{
  "n_layer": 10,
  "d_model": 224,
  "n_experts": 128,
  "experts_per_token": 6,
  "d_expert": 64,
  "d_shared_expert": 0,
  "activation": "squared_relu",
  "moe_layers": [1, 3, 5, 7, 9],
  "router_score": "sigmoid",
  "normalize_top_k": true,
  "routed_scale": 2.45,
  "balance_loss": 0.00383,
  "balance_bias": false,
  "init_std_router": 0.0358,
  "lr_router": 0.000472,
  "vocab_size": 16384,
  "norm": "rmsnorm",
  "norm_eps": 1e-06,
  "tie_embeddings": true,
  "optimizer": "muon_hyperball",
  "lr": 0.00859,
  "beta1": 0.95,
  "batch_tokens": [32768, 65536],
  "seq_len": 512,
  "train_tokens": 363900000,
  "steps": 8002,
  "dataset": "wikipedia_en"
}
Below are experts of layer 5 (counted from 0) of a mixture-of-experts language model. Rows are named router (the router's row for the expert), up (a neuron's input weights, with its number), down (a neuron's output weights, with its number) and show model dimensions 0-111. Each number is 128 + 24 x the weight over its row's rms, rounded and kept within 0 to 255. Numbers have three digits each.
After each expert's rows: a language model's description of what the expert responds to. This comes from a sample of Wikipedia text that the model never trained on.

# expert 5
router:165063082128146120162140125104136094078146154133133139136105149109125123052120111129145163127128156163140119129157129106129097160165090139161132117106110108130128169099133146143135126103119095075066124151097076113152159128126111158121136137124127126117078152128143060162150083152086146110147153136125096116138142103124134143127123145133
up0:107158154109159119133151113122135125133094185114074163145149100123118120124143126143130177155095201125117155108140152141112104121118112072139158125124121133150133098131068145154125131134093138112120138135152110140153138153125124149165126137111132124115132180143128154090074113144100139142138121116118156121148096113131152162148146118115
down0:148112134113148124107151124127146169123111140155159125149168139136082167120133144080149165143141106121132131116128083160157109130133123124095131137151176098142157162142126125136113116116141138151098167157143113150111111119145123126185162134114099171095145151086118157144116137105122153121097126143108101097118148162162092106104132170112
up1:144111142154113093143176141111101136112142109078119135067089133115137126125125110132080155147141113147109091168141158137120097099112104117106104146169130151135146141086126135108128122124139164097100181142114118100101170116109164143124157150093100113171105159138136120130160091143144116144100163113160100156095104095099101106144173151149
down1:115118118100085111148180170155113142154133142126106144160116147105125153172118125094115095116144136193084138130161172134097119148112104085131126128160098086097117095118122126150105147144152144103108156129150106103128124116162141083124113098131117144115140092144086102085121138127095154119124116155103116186133109116100149128118135132157
up2:133104125135124092142151151161120119172122128126144129146151124149148142119101139100131164144120108087171130126157087125129138110164153138098120167188103162155143137125112124125072189093166095095099127139141149125140139147119135130181149119100161129130128134103117136142104129162137152111132104126153161106098127156086163156141078153089
down2:120134153124154139141108150123130076140135134107100125137102166121102110124114110116123174168127202166094106134137103140104119073123126127135114178130136159175159157108099173093122171126144104109120164129140156121099127130139154113127127120130110129102110155132100159135141146139139123155142084104107140162162127100128096166172081131138
up3:142173109165160131110172158158142124125113142102172150174111128119108071129131147133138139152103141142072126132103128150135109099134090118123125083160150146125127140110164152109097164122136091127113156133148133111136163153105131145126153141116124115097092167070145135116133089135104091174109135160147106162139117105108148091139158119151
down3:166123098097113128167120144128108120113138140152138176128124137102111113114137137121124133156084156138110101118091147147128104101130109073153166133123131128135097129123161122094126113120095143108088176122143114144135152116151126137105118127170158113111105143102077144147118143135124088180091176063096083158116144133129139154127126136091
Description: Mid-word content pieces. Word-initial or mid-word pieces of common nouns and verbs, often hyphen joins, in technical or descriptive prose: comb, separ, fragment(ing), cross-linked.

# expert 4
router:164084112114120156190147073103118121093132174098121141131126130109103129091144127095162181149174156148096147118146083108146101139176127138130166103103072113177149161107130131149129156116108074090108180135124124144127171111153138148159127116130142134119110116139115092151143131154132120140139133143111140126131156126166176131129095125146
up0:128114140150164154112108120114115133153145136162124151153098116113093156163175136189118107142121107113101110137150174142150122146151133141145149119167147129158115076114159126091144076121135122130095089172087113146107128114120137102124119086139135152146137123141123088096140093145126137128108118097074120099137126150158116152135145155098
down0:150140104129132147131138184090140113081153139125141131149111137120140145110120130161184163115132129149162190125127143156166113166107151137143123134137195113097123117128127101154130106101125133134130137144118075164104132132130162133107137091100125075171130158097161127128141121094099151144110150146156159140101172136154141140159150093135
up1:122124157174131155129138100121131118167123130073156177151112132138148142113120165122108110138128099139129163144139116118143147152139109124123172123120091136164143162135106136120105146139113129092147116136143141139100175168112081097167107172119096145149138159141125121126150133177126118085102116102119118090172157134135138128138119178128
down1:093122133133123138170118106091097130126155121132141110112132107195170130127148155122144085114165119122097127132123101133117083135165112119130115104127159105076108125135133155118142153081121148111108093130154143155113168083162090166113149152185139129127144133121143134147078085099179128136113145154138131105105094107101156120069158118133
up2:149137119144086132124101091115085108112115106107110179138103168106115079136081136096120140146112109129105085153101138114118082092137100138150171134146144153117188157136080147118140134104131102145123107162133126141080179087148108055143129093117129118092155088163131099104128123138135136112114125121152147156073111141156150127141120119114
down2:111104154117157103117107117097123162142096107113152137131095136095131142152117085098128102141123142112105141150098146130056134095127091113130140106147123127086107112125120129144178123165109093136097152122101117102145119107138092137172115126145114171096118122140109164132113161081138143128150121143131138129127144077126156116081171140111
up3:134156086123124115156130118153105088142179126140131090137104104104148143101149104102121098156154103178127139123111148141105156131116128082094114142150128131151149170101155119114125144131133141116125149126142141142110159126149112124156112112135154112130143140129149193122139137134092122118162166118109120153135115142127136131141125116138
down3:135153136108131154105135122145110110126144104204107087159116165098100165116182145117135118156164085160101088108102130156126096139081086171126129158117127163124143108127135120132114095132133115121119139124190144153157115106161114132140141127154119111130143101148122130104172136121118129146150138133109109143135089115105129118108162141150
Description: Plural nouns as objects. Plural or abstract nouns ending a noun phrase after a verb, quantifier or preposition, such as people, references, jobs, columns.

# expert 42
router:138104116135087133151130101075153092107158130129129144150126138076089125056141143107102139145119127118123112183161096118135122116137104109146128131096130118175127143163131155136116102103120065112120108129152116110133165127144120138176113143137107148115113116128112060143121099152121138143157130116120146148188127109124161136115129077144
up0:128172145115084132093144108135146112091103143077099102123094123129093104128105154144137100160111094148132131120133108134159095123127168137110129106108126130115159137135078091151130124139157130106130128121157147167113156142137088154114110122160129135162147124117078088138117161135154131153087166097155169157177129116126136132133097123112
down0:140112148133125141119139114125121121140082154151102185143099101145120128131112131130092157121123085167163116146129140110147124123188117127143152131130121116114126133132136090114127101114155117146142141131116132172140108107136115125133125127172128119149160106138101110110123155088191149120102100120127132156138139117123155137142164146147
up1:152145132144096120125145092122116111114165114162165136133096125132131126081129170161100131187106136127151112121120116148092165146174146096117165106111083164121126118128126135168096159105132153118111141137128100163110149161142104118144173112165166122097162109124113125122173128135116151118101137147125120125166161154139131117131079095126
down1:104153128118126111124162127146087115193147120165131139111119071148103109112161173107166079146111109138136146105131166137128119108133133108086121091144095129110112152174112148109124117117131130140151103170091121139094122119146131091132149101141153116144100159149144125131153149124129074140121116143142102104158124141106128166113084113129
up2:136128103151129166101131131104166089109161135126117097122158135064096134119121121129095095126081137113131153131087170124125121111121134084109157113124121149123137079114121130144130113149094109126160138093059127132135120154143181110135137126132112107141152109144123086128148130121102149167132089129127193103132145133133166134110153165127
down2:119107161101142119124144177131105081103162124117140092097119097131133149127138137131131126146155112171106174136139146104139172149155092163133183130124141074079095139121122158095114131103153113134135136156138096119152142112149107139138093126123101142153080163156122108114102167148146173150138159142109134089149115124093161147111146108110
up3:122144149126141115150145136161148153086084114147135153172142181139107179120098171116115129173144108098105165170105105118132151129178136113146100148119142117112171129110158125168122118115148147140144105109131101108151156131111135129142126131103115172128058119152105125139156154145124094102135075096132109127111144120096107089135154119093
down3:123122147094187091157136110153127143138108159108107102134124140137141154107074105131171107119102116103118171159114091102126116126137096092139110162125092130112143170117117164147111104135111164084055117121130083144101122109163116094170120155131150116165166178118101174137135123136150118107141113155160159107142186139134121094158107134139
Description: Numbers in coordinates and tables. Digits in table statistics and decimal coordinates like 80.75000°E, plus endings of Latin binomial names such as -ensis, -um.

# expert 57
router:180081104137141094163151119090133106090118155102117139134105114054104141091123092072127135099135139113082133139160135110100085106151133129140140112115085117162149155098131134147153125091102106123125117106126119131138154119185104148141138140133136155138069125129129107149146126161108117116168154141139106106140127147194163124124124116140
up0:138130107156118105168138163123135100169148146128143152103114120144131117100153140123128123131150152140119128120131167159129115132128136141089118074105127106105107169097106157117115125150143145090139109133093133126152161142124114163107113141106110147120102131103151105079159092135099099123153130141118181087103128107154154098115121113117
down0:122133094157093103088108137110113136060107140110093099088140122132102094066140119152117107132151151130124121174138068091164150131139161110139107096099141130135128114116153177140094094142151126165125112151144075135125124139089087119110141112142142125113073126120099108100151137126114149118145150119150115094139141145153095139140128143141
up1:115114129162124102172159129139151095111097085139129114089122159097102134099099085094118106102103124134138116135132094108118126132142138132150081154112107172129137139109140117151122144143156150126140144123155095172142140141188166130115120152131130122136103143171137107125178150125112103129175128123143172118114103162154101112125142079144
down1:101122138094107161138140132165133141124112116099155089138163135108122106116131115108114138135145138112124145107134163116135153187105099140139146140139115116145097142096110110135154154137162126087086123090127099098127146174142156110106133155146128110099116110136096175141134110137117138120133091120118149094165153128142131137126109100096
up2:141099122126130118091132091117156122117138152134131120119109149118134182110118102136111118118126133112141168106161150088171130138128107113168127127156104187084147134106107151106157126128098167146115073142096093119140151113165086128109124147165138165147153146148130112117144133134151096154123122117133119123097135151115136100061144138143
down2:136109107161160133126113155134134083163098090116145136155105117082090115139150137114150133113099076154136164101144133109151119137104130113108113139105108089112169121115151082145128113091144115152140140100112169165130121131099136094107131145082095151083132122153123150094082147150118107103107135152153121127117114070186092151156133115117
up3:118093111197158127176149137121122121119117154122124090133114112100115130142149119084101106087092148122157095156162080130106083180121130149103160136154104162146138131097136148137149142152139122091132091152151108140139147093126092120147101105111163140088141135122139108133164134125158144160108106102131131156128125122098147153102145134132
down3:150150167108165069099144114109132133131125154123134103126136132160105123094146145143161116105118122111133107133119110086141185129147122181073139057139099122123168133110116129107152072159115174111105130140070160153168129112123099128150123145127120165118124158162152141111144122120176104156143134126120100141111129099092115191077149139110
Description: Taxonomic name endings. Word pieces finishing scientific and proper names in taxonomy lists and tables, e.g. Trimorphod-on, Aeolidi-ella, Animalia, plus "as" after listed.

# expert 31
router:120110111143111085159142108072146101102151137128145103143103139129075121098157130114118170120113176145096162130134100088113164145188107154150129113100094140177143133103155153128141131102109093120136143130117113134111207121136116136129098147136163101139100120127119084140160131140135107078162166115117168081131106109179111113121140128135
up0:126078077122115127145110109115123131129167160081132105106164133122108135103117123143125172129138126156163156114170128119118161178128135138108120117133154112151117119115130158121110117111120133179146129127113099123157140147084123135088121162128127131124130163211113126092149129114142061133114116142179115121146127152104141125147107116124
down0:122161142108099126105114138117103145146098155112146154151140144142178130108099136126102134118130122126152121135134139137082116117108111118150106104149130128134087123156133111129082113137156156169213102112111142148119111160113136161103078110155123144090171120144136110132089131130152188120053098134159115148109082145150095145167153159112
up1:111109132112148175141137115146158131123110166123116119099162140157092114095095173172119105135134132127148120121111121094085117108160147128134128119124087158110127099143141108143116102107129113138107146133116108153141155150161134102113143136106091131154143106073119131115101108132125152134163139136152146124171140141133153131121097127131
down1:154092158123174091105110105137099125074112094140151144152127118148165122178138176098105090118135111140089117093120098117144126099106130142122112112111131147148121168128168109138133146131129140147178111153093109093152088094124137111143116187092137134095138166116072125141142088118127123131165127106121137163115137120128104096136166110109
up2:128159143124150112122106141111080122149172124135135118113148124136085078128099139099126093131120151130163117133145093138142124118096098106152088115055135121144096121092130172088122113139129113124093112148113132197137173149123091080133134110140147140135098147133126077123137120132117139133179106133110147117161161100133089135101122147152
down2:085106093102108131135122101175150134111093109110124127156059133143086123100118121121110184160129123133132116110096143132120173109118151150121142170161123152112140127131160148086127113109138106093115104096147114161116149132165104124149101122096114105099191146135132124160131172154163135109119144126124133158117097119142125135145135144148
up3:163163084103123107136106150128151127121172157139128102162124103119077085073155079112077130128103106133136140089151075148094142092156120166179109113132174136090105122135163120133127116182093159136123164134108124145129152143152108143114123141126162122158145098142175109167121141130112105083190155124118082070132125114108126129129081168145
down3:159121150136153115088184119118106109099112065153095109137154130090129106125149145099133140129123131168141098107122116132139114135152127097156141134104160134148132126147134109127102119126133134171150080086108161154118143146094086116119094102126109128131125139154153084174140104114136142126154139154142116106151147129128141126129114133125
Description: Person-name starts, breaks. First names and initial capital pieces of personal names in biographies, plus line breaks after section headings, such as Nik, Mrs, Sir.

# expert 62
router:152111107149111111170131120111136097128116121148111145151175124133104138105137163122130156114113150172126163121094127129135164093136083138150128096085135135144131134120153151147129153094096104149105112165078126105126159110128155104128088144152132129116114165122090078162168114126137133135156170156154127116161129113173161132135103131152
up0:127089113128155087147106115084165134137160169129126082158158093119122116086109125111158133127140148130125129147091140125133189107109137143144148076101108145186121097123145115161151112119126130149143184202066123106153127108176150138112140107131151116142119107158120140152129139121173123109089142150105114132100095166161158128137168141126
down0:065129142159160154178142132140086125175089099144148136144142138119103137128152121109074101125167117129161106142130123131168095106114109156128136123145131135117081117092147147143157135139151088155155115151131128085123062105135170133102083108118138181121102128103139090154116113161123114110134107092114122141129158136099088121133123138129
up1:136110115123133143116151152130146100127124054149118118127135138093080138110129132147074127124064131115118105132117133108131099130121113109121123094102177177073089157113156178130095122112134153086128149110092137138137174150117125139144112120093144097105110165107097139125114138115132117169135135134087109152141121156127054131085130103128
down1:122099130105126130111109105112135119186195148117066140122112143070166128088087150136104179151114127121097139118129143174097155121110154143069145113138108106103156097087136125184109141111078151150152083161139160146077093129078135153089110163131111153155148169145109154135137149111165167104102159117117157114156122125166126122142104121102
up2:147147141100145088153134140151164124105096147127146090121189159127065079127118109112118151106144137174135145115109120145138139120162098133128130119141113158102155142138120094161139110122110159152122156152138128137128139142172114114144126120139158090157102117097145133143155136100133146115106135143117151126121122096115115124132136090093
down2:162122091144144139126106126094137116181141142104097116113139121148128100157121086139151099113098100112110190096142130106136139099140128067110142125170111158108114107191126145157136141101193144135116080114109105072150088127155158119120104158172127123144128091096151129153090117127105108110075119101113091116122127171154146151095127149157
up3:135098087124123115148130129130128178122141152088117121162169140090108160073101112134168121132150158118131085111157114113171105134144126143124137109125158121155117064118109062153135157135096134146130134138115114115145165165137100181138129095155144157142092181143121095098173124135126089161128155168149117106169113124122134133159128129119
down3:108163095142071121149124107118142111110124120135101142181131143142121117126131126155103132158158117147104127164190120141163113112064144124102138121120158159132084066182107115124129168089157122109177164140128152112133148120117117136136125146130179106139132157155131137116120148174172142110091101139138131113124183103134171180121136145154
Description: Opening brackets and quotes. Opening parenthesis, quote or bracket after a name or title, such as (born 1962), (pen.), (loan), and line starts.

# expert 14
router:181069160122143127185139147105122066114151117119129172167164153113084133125131151144120123123118131122096134148154109118133098134142106097126133097098102156148154147166124125120133117148106119116110102124149160127105174102133107146135090159147128132126123132146110098148155098163120156136198151117169112131165123085145123075133116118155
up0:181107171151153136130136129138165144130109126160131145078166111091126172160153178130104174147117086167143093120150139161116149179105082107061146087107121136123094098125135170103097159120133146123128122100093133095119124150168143222123102100133101105120086130126124153132155112135139119132141091133106128108124107150120138149126127131154
down0:104116177155104161115142145132100090150096104135169097142129158154128135163100102149086125117145164103096127140163106107152117100120168148112124125129120140140089137143121124166136118123111101128133116099128122110109100118109089161115124141128104136125091162177129176125113104145123132105119101137130110109120165114111085103136126173113
up1:129095178121128115176140131070124140117156163153123143103143114166108133193131183110122113103118144165186128160112169104120139126174127116117156141119120134145149148150120108099120137104113126144170105146160115126112192117137133082077125149112153099165127107111116114132101129109129148155169121127182107137121143101142116138123116133117
down1:131120125150102124130107101124129133133140103133149124101095128126161121126156116096133117129100158142128117139126125083096130125172126145154101129128140122137162102108159092137067138068177127157142127132111137131105087149167139135141134150103160147128077132088140135128110176161125127119097138137097158147111167082124171157103111141069
up2:158137109094121132105140134118129145153068136119105145125143118157104118097161138119148134113124123119168108091119104162136110139143088127155144132128117109114142130132142099112150118145107094089105128136147204131113126150159139155192167156125090136108131099112122135142156127148102119123132122129098107163139117166138121163142117150115
down2:114060156070133085084085141148122130120154144120114143112163142110142088128125106143152124102157115158131126118138144145116168121127152162176116110150149168087136097124169178130129134114120085122107149112111133153129140112133119133136132139163161133139137156121118146134130145134103117155129157123118150131109121127145145106115151121156
up3:107102157092155126157135155159098078104131112135106115132129166140113128116117159116150145120120081176185132126121110116165147146182138185140122136108158137140138171128143118114121123201101144119122135162151135133129147115157113151113159139098125125142104077188140111137172091117133120098140150136129101155115095130130130128100162143115
down3:134104156116154147165134125098149165168118100109163134154141102105137124069121148090142137106112137154105119098139112119155132102086113121165168104161122181142103161136134127142151128116147124155111148167153163112120141133122136147140138129109091156110183130121096113151121150110150142139122142108108130153095146146115167146158106098150
Description: Surname endings, goal minutes. Final pieces of personal surnames (-ović, -sson, Khan, García) and minute numbers after scorer names in football match reports.

# expert 59
router:168054134126126127156190136095127097116145132159126133134137145106077107136093161129118147153113134138092161095127112134142132131114092155145136149117115150176152162149131145127105136134101144114098135128145128119141161158128149134128111154130097136171131120146121071140154075138083113108165163111156144147135103137132142134127133110168
up0:142125153111140143156157129115143138140090124156156145115115135107100087124129114120151122125105118081107113084075111146133134141123089120134126125151132136107127134095115109101134117102141125119108129162116119118122136155137140109136126143161120070159129123123136129145135120188109097151130155145096132156168131139125117150113148124142
down0:119144179150115129080125149149132087144121153110103071112097155116142098173118145153151108113100160162126127142093126110136145074123125087145118128140174114087098166154123145157130136124129134148156106136158131118127143160112103111110146098139151140100155159142135158106113100097144136183115119151123135114082125142111135159143162151145
up1:139075132141126140145159111117148179131156118135145093185118124104114095120120117181135148128132138093159161155139130126157123136162106133133120130112144117145145151134155152098113155133145112152134183171129112139110115170161140139044144134118089146164109153116111071143134121134093130159144133137118125126087109118107138106167135145163
down1:118122115147135171084117113121074181138138122133105133100163122163154109139129100154119111141155136103117116114140153077144146154109136131147086182129095156125079121086117125123180150106128098134123124141095141162162110122142109159160103114194154101107112090106102155155134157117124116132135090109121142106178128155094127110196112117146
up2:160097175140142160148160143121176106117143122116132112167091139129109113124152106138090133159124166136182141115128109149109127158140106102159123135100193128097121145094185103113101146113110188107130166143132132124083146127149128141130112153104106157136164134095134116072143149154106127132134136106178148136118101155120120144101091136124
down2:129114150125113099117099118150160152092143115094133076110125128161108128109104101154084111142124113152114128154145108070154088143100148140130148112094193132122136095127150101125133156102114098121143126187127119151099122170151109130139103099129175150130177117133124110102130152125136118126110147103101096118125153108135142134135160134071
up3:164118125098146111155145127109063106103122141145120154161106135132179089166146128128141132134122115111127196166103149130132132134139143144158131144151089150107165180139135135144113176137128127149141148118133163174106157137122122107109133143151113120182131158187115094144143126192137129131142153122164176162108084149170161166150124103137
down3:110146116129118130085133123121116103096165122141114128141161154123133110097133184188108145165132140125123140163163111132123145107122130111157104161121153138076156141132102154121124152094160138074126144107120085133128090129155134140127122132130109122080135142102100158139132151076144136145133131146110148140127107087121161154143098086133
Description: Determiners and ordinals. Determiners, ordinals and numbers after in, the or during that pick out which one or when: the same season, each, first, entire, 2010.

# expert 6
router:136076109164144125163148156127118103117118141142118159162154148135088107099098134154087129125109172136117138099127114109110126098131113168154160105086099154154123150141152155133123172136095127140091124152091124110142164123150156135111076143136146142121124121114111106156109100162137155128193174130129132101148135148156103104120154112155
up0:125138130114150122086117131127139146117149127099158118166149147137096126098135102108139118116141125205104141126145151129098159085100140120118135148145079131132146217157112115108112172079145153141134150152153136117082158115115129106118135107107131112109153140095140131145140108135124161152111132094122119115126106158152125116135093172131
down0:120142137132126162129136172111163095111155122124140102173129101099125116112138166142071119118160116137132131138121108160124138143136123100131125107124129133156099106111099117152126118116139179104116076160137153132130134105153139131168114133085184130074141174085136132134126156099167158149120134121097117170123100148120131126108155101150
up1:129108130169099087128124108127119140106131107106115143140121105111140135097114172134109112155109116117103176160058076142127118148135125145100129128087120103122170122157154144100151139150122170093161175112141133160163146146102114157109069114099139100114135125155079079124145107139127149148134120136123148138180089174168113128163141108171
down1:123129149129105149119140154161148107133113127094148124111145164142168170109092160115103135096106096158133134142118104127127108128142150136098128134180127124115151117121166068174138127151144149085127104162104123146149154162132138099122131169128133096068115145106097118106125139113150144160125143130117151132147139109139131102150134088172
up2:118104110125148158134131125084128091107115135159111137153118145145081110114160107103102133121110150120155147072126121120101158140145135126126121125163120137099107153100116091173160160156129103139096165136105137118143115188123134119153156131102153126152176161121143119124118099142089140109151162162149159122153143107167098116115146094124
down2:110126109164175152134135130159134133104155145126110122120127126114106140149157103096120111120126130125077144147135150088118114120127090172082112137112123126125115128100168091168125156117106130177120125169160141173140072118168133102168119104131131160161157153147110108152107121135105114131105151125132107088151123108169097101111177087100
up3:129121127152178119101122161152185132122100143117114138122123082132106078082154128106110127180111177123125127117123090095128144134125123125095110107161156136110163145115175142149144125128116146101134109098155106143117087114095143113090096143149094122147145109154118138145100133147085171118162131098156132126135179114117120133112145112120
down3:166169119176133118143096162148110152139141101138118172164100076143137132128129150163101133136148173127147131131106129141142099075137132123158145109131100136123110123095049152139139135121080155134134136108085133135102106128114136137133126097139134114084125151135065135140132139158149142115148131148138124102147090170123103129123191102176
Description: Line breaks ending list items. Line breaks after list entries, infobox fields and table rows, where a new "- " item or "|" row follows; also opening quotes and brackets.

# expert 48
router:178094075152127116173169115110141102078159184140136147125134158112119133117152139119128177133133142126107152145136115075128135177187134116107126095122127151133131145120109108130120100113126081122136192133134148110124160127123116102186140157139155121124106127145155121160148133161141154108166148135134148097189114110163163140132104144116
up0:097147117079111116106088142109128143129138138115107166134153140134129122117142130153044155125189089132133103125126133148161136140106112104114147093129136153094097158155104169081123096104119104100114117126168139110107157090101108107082120202159149130100106093140109105122099110077108146130133145168091099168157105119119122133102128128145
down0:135143145100128163117139158076138131095116123126130081115116148122172143149122093100148074133146142071104129154158131133148140141151106141118141158115151165107103152142080153114108144145124088120162104143132086092151131108093111132119112123142103155103176163114158128122115138126159123180122145161138110128112140128116153128071138138125
up1:141127143092122096157146136128147097148118155141162111116162163143143161105100148164096068129130111102136107091136121079126095137140109121134154110101124164101126146122167135115096146141135113132138135145130104125108150140133110100165078112193139162109110177085138134157150157156169123121138133162131119065108169110122124113174141119102
down1:116184132121132157172118119137144160110137120140106163119120114109103114168082173140121136103094095125105131106080169137180126121085146084127134164121101108127153122111139136160084141135108087148162092122133148136131129132118133152154128086080123172119170137111110140161112092157162150142135118128091122098161139087142132136142072146109
up2:119135119130156144114101099113190104118212153117128134121091183141106144107135129162111124124117130113098112075112124132132111150104098142110130139155079190153120135146112087172081049123103136146117155112130111111152142109116111166134133126144137163164120118123164074147120135115157132146137151114103141115186097151147158160096170121085
down2:126134144123116125113088096129135123119114128131111138143126121130133184099149159055125148105139125139126109115083143162134127139064133113139126126111122176135122112108132171104118121128085163167120166146142154128174104116159130110123143114129130138132118139148111183083123142151088190153091150146094119134141135108116168126128124124106
up3:101127120114169123150122140118125111093123162138098159104096171146139127127102125106091097130128123091129150149103126125114099103078134112111140169134127155117086100138139158103154116108107116181157135084133131111139121158112086127145093153114120178114099132123119089149144114151104129085105089102084085107149164127156146111141094081101
down3:111106113151156129135119129096058129105119120111075158153118135142159115123132102097147159161104142158112176140112156115119143115116169144130126155078154162117088124117146115124145186185145166180148115149106085131111128157109103134108105152138101167106142131131124165113146127111096141130138129128123137162125131145102128117160145114161
Description: Sentence-final periods. Periods ending sentences, often combined with a closing quote or parenthesis such as )., ".; also paragraph line breaks after them.

# expert 35
router:159126090117113120132148085099125076100139117100109109183125136145116114108100131139130120129125175121075150134100141105110108131142126147148156149094113140127124135141119148139099113091100118123120109166157128177154166135175169165096082139123130089132105148133124113137192096145128150104142146161080114113146109118143123116096141107109
up0:169155132111126161123112123132163101148087153120141176141121112176113109100116114106118132108126117152154112119077087135186118086135089119116121126141132122112149138129099132115096170121116128120111085139122150152114114163138134069151112121157075093123100133133122113128147103123128149135141113161064125121126127111092143159151147141134
down0:126126114113164085117091107170120123117128160110109144147144169122125121116118146154146135103166087117117140149133190143122123146151132153120129128121145165125139175127083102105129139152138126117144132132071185152145128133146121152133113111135154111121094118110137165151127126144187110179113108150107132069162133110149166101169115088131
up1:117122115131151141139119088089124145117113137137109133150122150105134141100122139124133137190164121088132138109121132122125118160096150143123125121123161159153129056144132135155148100082126127166117083149153145178141130124128128147077085153133098143135172097146112093122124125127149117114142111134112099114150092143131193116118167149126
down1:171103178141119156144126133154151128169138149102129133140138133125082139133108129129132149175111142118147112143140100142141116126163128130160169104082063154121141167083118087130085128125121126136128111108126138126105123105089125151105095157113124159102144149151083157121107160107110128129135117117117097129139173130140158129156097123131
up2:147131137125126140141109100125113094136115101127121164187132077134163145147135121110120120115110131114088162101113123146085151143112127149113128128091095126136157141157131166060108142088096116114111131133132116129088129124139166094140134130124144136093166125167124129111160104111091183176153124117141107152138116171168151153109153150159
down2:125159133145167132152152101111141124117147146139120120175106136150103123109147111107124109161176112146128143149132135156100131138154123069120127121125145117118164150144142147129115112113125090123159125159112141150160102152144113173130092076066095102112091141108166162111134163122157095072174145142122162165101122153161106158137111085118
up3:099087057119133120122105114111141091129124116104132180137132148161122116120103099096090128160141132134123132137097154103118100111104165132147112119104147123090091144165115157130084124079137088119106129099141136101102124143137161130133096143068159110127094124099103119109177182152144161102145137144112188115138142130103105119138076120120
down3:157132090119119124111132157133129121121111115129133140103122138113123144125137109115122133085097115133126119132138147114086118118147144157153081098160140103121144107128166132152171129087093162138112126164142111097136091147111092148117085103133140117159111121152170145147169136174158123092121156145118075117150168138089106146163137173115
Description: Prepositions and section breaks. Prepositions that open place, time or condition phrases, like at, under, during, near, plus line breaks and colons in headings and infobox lists.

# expert 16
router:162072134126145105190136105103138106069131155149148143105127129129097139119128122118159162127127157116111183126130114122140138144160126130124159107067084161206178156105114130148134150134090102101136166164133132133153160126143148133174120140160139143142121109115129084169133119133143135118129134148126120081136137145175129123139137105191
up0:126122132134178159119166106095109122117119104099101091095143101125125167103143084122133159125154134133108132157142123116120148117091140085127104105139103143149092141109115107105170075111151157144162120126128143117116151129141149160112100147176127080117108093098086147153136149133133143135136138133118142101155118114159134183105124172154
down0:100207135107149112083130155149129110116120099088114119165147110137123123131167096155169114120109106106073138080163135145158130117100117133153134134113150113159118126124131138158153138116104107129134081113113086110117145126139107110113129118163129137090139112108103129127140135159108093126087149149127118113110059166122110152088115141163
up1:147130175143152098156122092139137126143126176104148145158138107136112117125130141110127088103116127093141131136140123089174144110167124104166159135124092165148157107066138102119150113078181168134163125131131098096167127085150156131115123144094140124120148147118160113120120168082126119131127116124096087108142154101089151141140148116151
down1:137111137091123116121099095117109150092117108123150185115129087148133123118111121131115116178088076109162120128117117078139075138157125094111088103146132139164087129107100145157155144059131133161198135126121105092131150113145126109135111133143184124119124135139104133058117110169125110129126129150092100123131116136151083130154142139130
up2:122091183142123098125145136106118100132156143130109142149128115161124161094184136083107125110112141165066145105099149112116129131110137161127096114134129128133151133147138088113110112139136126123146143113114122138171150112147145135150157103102122116119168113105124112146148154139149116092109143116133107138131131148102109151134173140151
down2:118129176145131098081097179136132137169123147114137142154119102097149126113140085100139098135112113114131162137110104125159142135132126160123130148102125143134155115096151091112093121154142134088162178135075142176141108153177154127137105086139149070157128102125130077129126163118097123074133122128154150110143127122160157128165142059116
up3:135110159148118155168107142138134148096136145138108107096130121110107101094119104156118173085111122083123136142112082155110156109157093155138174124069151145071113128124149140126135131155155120083108149123098120137137149142127118167107141159125094125122150095112121105117168100090142155129118124062145125137114136167162106120114113128134
down3:124115108138138100115159127153123137158135113127125104124139098167136158149145113114159121096135112089136164126124161130148117159136106112074127132139109166127093144111153140112144130110136124137128135173185142105096131153134092115159155151136126112114124084113126078062105145180125143164094093154136139149124100108147140130121180157107
Description: Nouns heading of-phrases. Plural or category nouns right after the, both or between, often followed by of, such as sets of, parts of, editions.